Experts of a small language model: vocabulary 16384.
Below are experts of layer 4 (counted from 0) of a mixture-of-experts language model. Rows are named router (the router's row for the expert), up (a neuron's input weights, with its number) and show model dimensions 256-383. Each number is 200 + 30 x the weight over its row's rms, rounded and kept within 0 to 999.
Before each expert's rows: "mostly gets" lists some tokens that are sent to it at least half of the time. This comes from a sample of Wikipedia text that the model never trained on.

# expert 1
mostly gets: "but ", "that ", "where ", "while ", "could ", "which "
router,206,247,231,182,203,188,195,216,204,186,177,236,173,230,196,193,187,197,214,200,243,231,220,182,186,193,202,231,183,205,220,149,217,171,224,239,172,212,171,189,192,153,177,212,264,191,251,202,190,147,229,154,149,186,195,166,178,252,221,238,222,152,231,201,186,235,180,194,189,200,211,165,175,173,247,204,172,185,211,174,208,185,148,210,173,229,206,227,193,182,219,192,212,177,186,205,148,216,243,177,187,213,223,207,203,176,203,236,197,198,259,231,170,173,209,171,203,230,257,218,241,231,200,134,242,175,179,223
up17,217,199,211,172,217,224,172,203,199,204,198,205,263,157,147,218,216,195,216,170,191,180,261,187,176,158,192,136,212,202,227,183,200,145,254,169,225,221,234,153,188,211,203,239,186,179,177,229,190,212,221,239,219,175,208,241,104,203,210,169,194,193,185,204,246,174,189,206,193,181,207,220,216,156,138,223,188,227,206,240,205,170,192,241,175,198,184,197,190,210,208,177,222,155,185,250,179,207,194,228,209,205,233,219,186,153,192,237,231,209,194,254,186,250,187,192,224,192,246,152,193,224,197,200,213,201,197,235
up18,240,222,176,170,205,126,196,197,217,159,241,181,233,228,239,175,193,291,262,201,161,195,266,226,226,201,202,193,206,195,188,154,238,218,176,201,235,186,199,200,168,148,146,278,196,179,212,232,185,197,169,205,245,201,174,236,195,179,232,162,189,192,180,217,175,165,209,264,143,205,190,147,221,221,186,176,165,256,175,203,198,224,232,171,160,213,205,189,216,215,214,204,195,197,191,200,198,263,166,240,167,223,262,189,211,182,231,216,165,104,255,208,165,182,232,225,235,213,195,155,245,235,238,220,257,179,195,212
up19,167,211,196,162,181,227,207,213,175,198,192,179,210,258,154,175,224,164,166,221,189,218,222,189,172,228,208,235,183,218,204,196,211,199,195,245,161,230,227,183,166,192,190,213,193,180,130,163,196,239,253,155,185,170,232,219,232,196,194,205,248,186,197,237,189,208,151,184,164,182,156,175,172,210,240,196,196,225,271,173,247,247,175,228,180,158,186,173,161,246,188,201,186,215,207,142,178,243,253,181,211,227,234,196,151,162,193,161,270,198,253,129,228,172,224,203,211,185,222,211,234,215,174,172,218,278,140,223
up20,219,208,302,113,216,176,225,198,220,209,203,224,174,171,236,191,198,235,249,243,217,210,191,239,200,214,224,254,242,165,175,226,232,187,190,177,241,229,235,167,239,185,183,196,221,247,199,163,157,159,234,227,206,250,203,176,244,189,209,258,139,256,154,202,227,248,176,173,163,164,197,209,194,230,211,221,231,181,189,217,212,280,220,260,234,170,168,257,228,216,189,180,212,166,186,208,179,256,199,197,252,195,229,206,213,191,208,253,171,199,188,177,247,208,211,226,165,216,193,194,208,222,191,231,196,186,189,189
up21,234,165,262,221,191,216,151,110,147,194,116,272,199,206,191,196,243,207,216,221,178,181,188,180,219,182,177,198,219,237,174,199,131,188,215,176,214,228,263,198,179,209,160,161,161,192,239,202,213,157,172,149,180,162,195,182,187,188,210,202,184,231,169,206,202,215,169,179,224,168,209,239,189,239,200,222,227,248,202,215,202,140,214,199,210,205,201,210,181,261,228,202,190,205,173,222,184,216,167,253,214,182,188,206,215,229,194,191,177,230,142,227,201,225,259,186,216,205,256,205,190,222,168,172,191,141,188,215
up22,171,229,189,224,213,248,166,197,253,209,199,192,245,171,218,216,165,185,233,172,236,209,125,176,181,199,219,274,200,184,194,188,213,214,225,218,224,210,166,205,188,175,191,226,182,171,243,183,144,224,237,214,163,183,162,190,184,189,200,165,170,176,206,195,262,233,175,192,218,209,174,184,215,223,185,208,231,223,209,184,209,142,208,235,232,224,197,180,187,251,154,197,182,244,247,217,148,211,231,153,198,254,189,190,169,208,191,216,183,252,222,206,177,218,220,184,167,175,199,222,179,186,161,214,227,182,222,235
up23,182,155,211,202,204,214,223,251,231,213,214,218,152,210,156,191,202,166,224,193,219,161,186,184,126,188,206,173,161,201,198,213,196,203,159,235,186,154,158,207,204,195,214,169,220,184,210,218,206,199,212,241,171,145,198,224,213,265,184,201,203,197,181,211,258,207,239,192,227,125,179,198,210,193,183,195,237,208,204,162,134,196,179,205,185,183,192,211,116,165,233,159,148,174,198,195,190,137,231,183,163,175,145,182,248,163,194,218,188,190,172,194,263,168,255,154,181,192,182,216,218,188,205,186,196,239,187,176
up24,158,204,214,157,208,206,237,203,180,233,203,198,214,194,181,191,183,169,161,179,171,223,198,178,188,242,258,196,183,197,211,211,188,178,207,213,179,168,220,194,185,220,228,239,197,202,199,202,212,141,202,143,209,192,212,204,246,217,156,257,170,249,234,174,238,231,203,266,210,184,260,171,232,180,207,216,176,213,204,230,197,239,225,171,216,218,169,131,226,184,224,165,217,230,184,253,165,198,230,269,193,187,183,197,197,222,174,210,207,195,236,230,216,246,237,166,209,242,216,231,221,187,204,156,242,262,149,250

# expert 3
mostly gets: "first ", "″", "his ", "American ", "second ", "°"
router,176,198,175,227,200,181,207,203,181,282,231,221,220,166,167,232,204,202,198,254,226,197,154,260,208,213,224,241,256,210,232,236,223,210,229,181,176,169,231,167,220,206,208,178,197,143,223,180,232,186,225,241,164,209,169,263,210,137,173,169,194,203,193,219,201,199,209,127,199,172,142,210,258,245,162,242,203,208,234,198,252,211,158,183,253,239,226,232,196,218,205,216,190,202,238,194,227,210,200,211,189,219,230,221,191,188,144,212,167,256,213,188,208,174,168,180,163,251,163,205,129,187,207,240,199,199,221,202
up17,247,196,221,193,250,204,196,221,189,264,151,163,195,248,172,207,241,144,201,227,153,222,222,173,186,288,194,232,229,164,148,167,130,216,236,202,221,199,142,209,209,168,210,210,174,205,146,237,246,179,195,186,220,175,154,208,174,226,243,230,215,192,223,216,193,218,171,213,216,234,207,210,256,181,202,218,223,200,224,178,201,206,256,168,174,175,191,197,167,217,222,232,196,189,190,187,135,209,229,220,222,191,229,207,171,217,159,248,197,196,228,195,188,245,240,185,150,163,166,193,191,170,202,233,225,190,157,255
up18,219,258,197,187,234,167,203,193,197,236,157,254,189,202,149,247,221,222,212,181,184,202,181,249,228,207,205,223,183,182,161,231,186,252,236,202,210,180,206,174,162,224,207,173,213,163,202,192,222,213,152,218,192,228,196,214,191,176,183,190,230,215,193,195,165,200,235,225,196,230,189,181,185,183,222,219,205,173,206,190,178,157,228,168,201,203,237,205,149,200,234,224,209,245,163,205,220,156,220,182,192,215,167,153,223,187,239,211,166,177,147,215,197,173,245,209,224,215,211,192,159,202,155,173,256,220,232,201
up19,223,223,164,157,177,153,189,209,204,183,202,230,233,187,177,170,210,228,182,187,226,192,185,183,188,241,198,199,165,210,241,251,96,194,167,189,213,108,228,180,197,195,222,221,167,195,209,184,248,196,179,195,201,151,220,233,234,201,216,152,187,232,181,228,183,231,167,196,155,217,227,176,174,204,169,210,230,177,290,229,221,159,197,184,160,219,262,259,221,251,197,170,226,190,209,164,229,176,171,142,238,147,198,170,203,205,215,174,199,226,205,145,210,171,222,255,191,157,219,271,190,224,171,215,170,240,232,189
up20,213,147,208,242,190,216,171,191,228,251,211,246,186,211,229,219,171,185,170,188,206,149,192,207,222,191,248,180,188,175,229,225,127,181,170,195,241,215,179,238,186,232,225,165,175,200,220,207,174,203,190,175,169,187,222,203,187,165,218,210,153,186,206,243,195,174,223,171,185,204,214,236,182,211,208,204,167,170,145,210,193,202,159,192,220,211,283,198,250,218,194,236,156,209,191,167,230,216,278,157,179,153,170,215,213,203,188,178,165,177,205,236,159,226,213,205,184,224,160,195,246,191,249,171,206,139,247,228
up21,217,240,248,138,173,208,193,211,237,179,150,199,240,164,225,188,167,215,163,220,161,197,171,163,173,182,218,171,176,173,219,157,249,196,201,216,226,186,187,162,182,179,266,218,205,172,172,183,217,150,169,130,183,220,215,163,183,205,196,196,188,183,224,137,188,231,198,228,222,202,199,155,228,166,230,253,149,226,248,219,150,214,175,210,226,221,213,202,197,211,183,239,164,203,196,176,221,211,145,178,191,132,185,253,176,156,174,167,228,221,239,210,198,159,175,226,205,254,217,245,187,193,173,184,185,184,198,215
up22,266,216,182,233,172,195,250,211,194,223,214,202,228,214,237,170,210,157,183,180,233,164,221,189,173,196,193,206,169,204,217,225,227,214,233,174,172,216,176,219,203,214,206,196,208,196,156,169,167,171,183,188,204,222,211,171,199,175,185,221,202,166,249,218,207,170,184,153,192,165,204,226,232,192,188,180,181,197,188,171,152,194,242,166,219,244,195,262,180,211,185,211,183,176,189,183,218,239,192,242,200,180,207,225,175,183,225,200,239,174,207,208,205,248,176,188,196,210,201,218,200,207,200,315,194,225,180,159
up23,188,193,183,225,173,224,194,206,234,203,210,201,191,213,260,205,162,192,194,179,237,178,213,230,246,196,221,236,180,197,245,228,285,211,202,249,161,177,193,223,189,192,184,187,209,175,165,160,207,228,234,196,206,209,225,154,225,190,232,186,209,255,231,218,207,250,179,156,213,150,179,182,196,180,190,161,199,215,181,171,198,236,239,230,168,257,204,216,157,150,211,215,213,157,251,214,174,223,184,237,210,175,201,218,195,206,179,258,230,230,241,180,144,201,178,193,171,185,210,235,184,171,190,201,239,197,140,227
up24,206,242,187,214,215,235,172,186,206,260,211,200,176,176,210,175,161,252,240,221,235,187,289,201,178,157,224,175,136,244,164,178,204,156,195,192,223,154,219,222,239,247,228,214,198,139,208,196,188,187,219,183,186,175,126,228,202,211,236,219,183,244,196,216,142,257,234,144,174,177,159,165,229,228,206,220,156,159,240,164,197,154,195,205,209,190,231,225,166,215,162,186,210,203,191,155,203,155,207,186,177,221,199,224,171,185,179,218,172,241,248,232,150,206,215,207,213,215,212,170,222,185,192,193,217,239,201,175

# expert 2
mostly gets: "\n", "\n\n", "202", "201", "200", "199"
router,186,186,206,200,150,200,255,264,234,139,148,183,267,180,254,167,191,213,220,163,213,197,164,203,165,213,212,202,145,218,192,219,207,164,190,211,194,209,181,176,189,156,155,193,162,233,173,226,240,211,264,172,247,199,214,187,180,214,238,248,209,176,211,219,189,173,273,253,224,200,223,232,183,217,231,119,201,164,157,260,168,178,244,203,180,199,174,139,186,202,178,225,198,183,153,227,181,221,188,209,232,171,139,207,207,179,186,198,208,179,213,218,239,192,188,249,190,176,248,200,221,224,249,200,156,166,186,135
up17,226,218,165,197,172,146,174,237,204,237,194,204,197,229,178,198,190,212,156,221,202,182,161,176,175,173,167,175,194,162,221,177,260,231,195,201,203,175,206,180,199,165,253,228,162,196,202,244,193,273,251,231,207,214,200,182,220,177,188,216,241,195,225,203,193,198,217,215,216,214,180,171,222,210,210,265,230,196,174,229,195,183,231,174,225,263,229,183,189,224,222,218,202,171,223,143,148,188,176,139,200,194,196,219,194,212,157,220,239,223,224,258,213,149,184,231,219,210,202,193,190,171,210,213,165,210,208,139
up18,175,195,239,152,129,213,151,196,172,247,209,204,175,184,176,173,202,202,190,182,223,230,240,185,227,208,217,176,207,198,193,215,197,277,155,184,205,197,204,217,197,214,172,184,211,220,215,193,246,212,199,234,237,191,217,219,235,185,171,205,218,244,197,181,178,243,155,211,207,154,226,162,188,157,177,183,181,210,177,194,222,191,160,184,167,192,224,183,220,205,215,149,182,171,177,186,227,220,136,203,205,180,181,162,223,233,131,185,165,191,202,216,182,188,186,192,181,168,252,205,155,212,248,228,239,177,194,191
up19,162,224,216,190,233,216,222,181,211,203,181,243,162,194,163,172,204,189,218,180,139,170,186,211,209,159,206,241,206,135,204,166,162,245,173,200,199,162,162,232,163,227,235,175,232,212,189,199,226,198,207,178,185,184,242,233,217,269,210,140,147,219,226,183,267,156,208,196,242,193,225,187,180,175,147,202,217,189,191,173,187,186,205,165,176,168,229,186,193,198,216,220,118,254,195,177,206,206,211,137,166,223,187,163,222,169,223,193,236,203,182,242,251,185,160,232,242,190,119,218,191,187,200,184,181,239,195,195
up20,232,162,242,202,193,223,177,208,156,215,250,170,198,209,162,187,269,192,190,172,219,215,182,233,188,141,189,223,246,163,210,220,250,211,171,232,194,197,200,205,209,218,158,219,165,196,157,192,216,206,204,217,233,252,210,281,120,233,202,112,189,189,207,202,172,238,244,176,178,245,236,167,187,185,216,216,204,175,211,241,236,176,233,151,226,195,212,194,225,231,235,201,172,181,212,239,189,240,201,207,196,269,159,211,187,224,212,237,211,186,249,227,219,149,190,171,155,226,251,246,168,167,219,206,244,251,199,230
up21,282,204,273,233,219,182,190,198,258,183,224,173,212,179,175,139,177,203,163,166,190,178,189,180,227,174,196,189,168,216,199,208,207,229,144,221,229,177,254,198,229,186,184,210,195,205,244,234,208,191,198,170,137,243,210,240,197,242,179,206,194,168,216,229,190,201,149,216,199,204,176,164,194,200,206,232,106,222,204,210,132,183,197,228,197,150,129,174,169,147,201,200,252,199,189,274,252,240,180,203,218,214,183,200,251,195,215,212,208,214,172,193,180,190,174,189,247,172,222,185,278,146,194,153,160,181,205,205
up22,236,172,178,160,195,194,244,253,185,250,199,176,197,219,199,180,203,180,192,180,210,159,197,179,139,234,218,176,189,189,256,153,164,180,197,192,193,204,176,199,230,190,178,250,244,159,166,203,215,235,253,178,254,205,214,224,178,178,213,176,280,218,173,163,190,187,177,189,202,208,162,220,223,182,246,184,218,197,177,211,182,246,187,199,231,258,214,208,167,173,201,200,191,212,232,191,193,223,160,162,238,208,175,199,130,192,163,203,205,230,207,183,183,193,268,140,212,188,172,184,157,199,168,235,199,185,201,193
up23,174,225,186,196,164,192,164,226,186,223,205,213,248,238,205,213,143,177,270,234,194,204,177,214,149,227,218,147,183,216,161,181,193,233,208,189,212,212,183,224,203,153,221,248,219,188,169,210,191,153,210,192,203,182,218,235,212,190,179,239,255,190,145,177,215,217,239,230,240,211,150,259,213,182,165,175,217,224,171,247,198,221,168,220,192,178,157,202,201,198,179,214,234,233,199,159,123,211,156,251,266,236,144,232,198,198,181,242,167,219,171,182,253,224,176,201,228,220,203,166,199,192,176,219,159,231,149,208
up24,207,220,221,150,192,246,207,233,227,221,191,129,147,176,188,156,126,226,183,194,242,112,211,160,231,203,242,234,160,178,227,221,244,208,171,182,207,188,201,222,153,195,219,211,157,182,224,149,177,217,232,210,191,181,193,159,187,193,184,231,173,223,201,160,175,242,209,221,256,250,168,154,225,258,198,151,184,215,209,224,104,181,176,193,212,200,178,203,222,198,228,196,166,195,231,185,242,212,202,214,151,203,160,214,244,188,205,224,203,200,247,228,200,197,141,211,187,200,183,162,163,211,221,180,206,180,247,118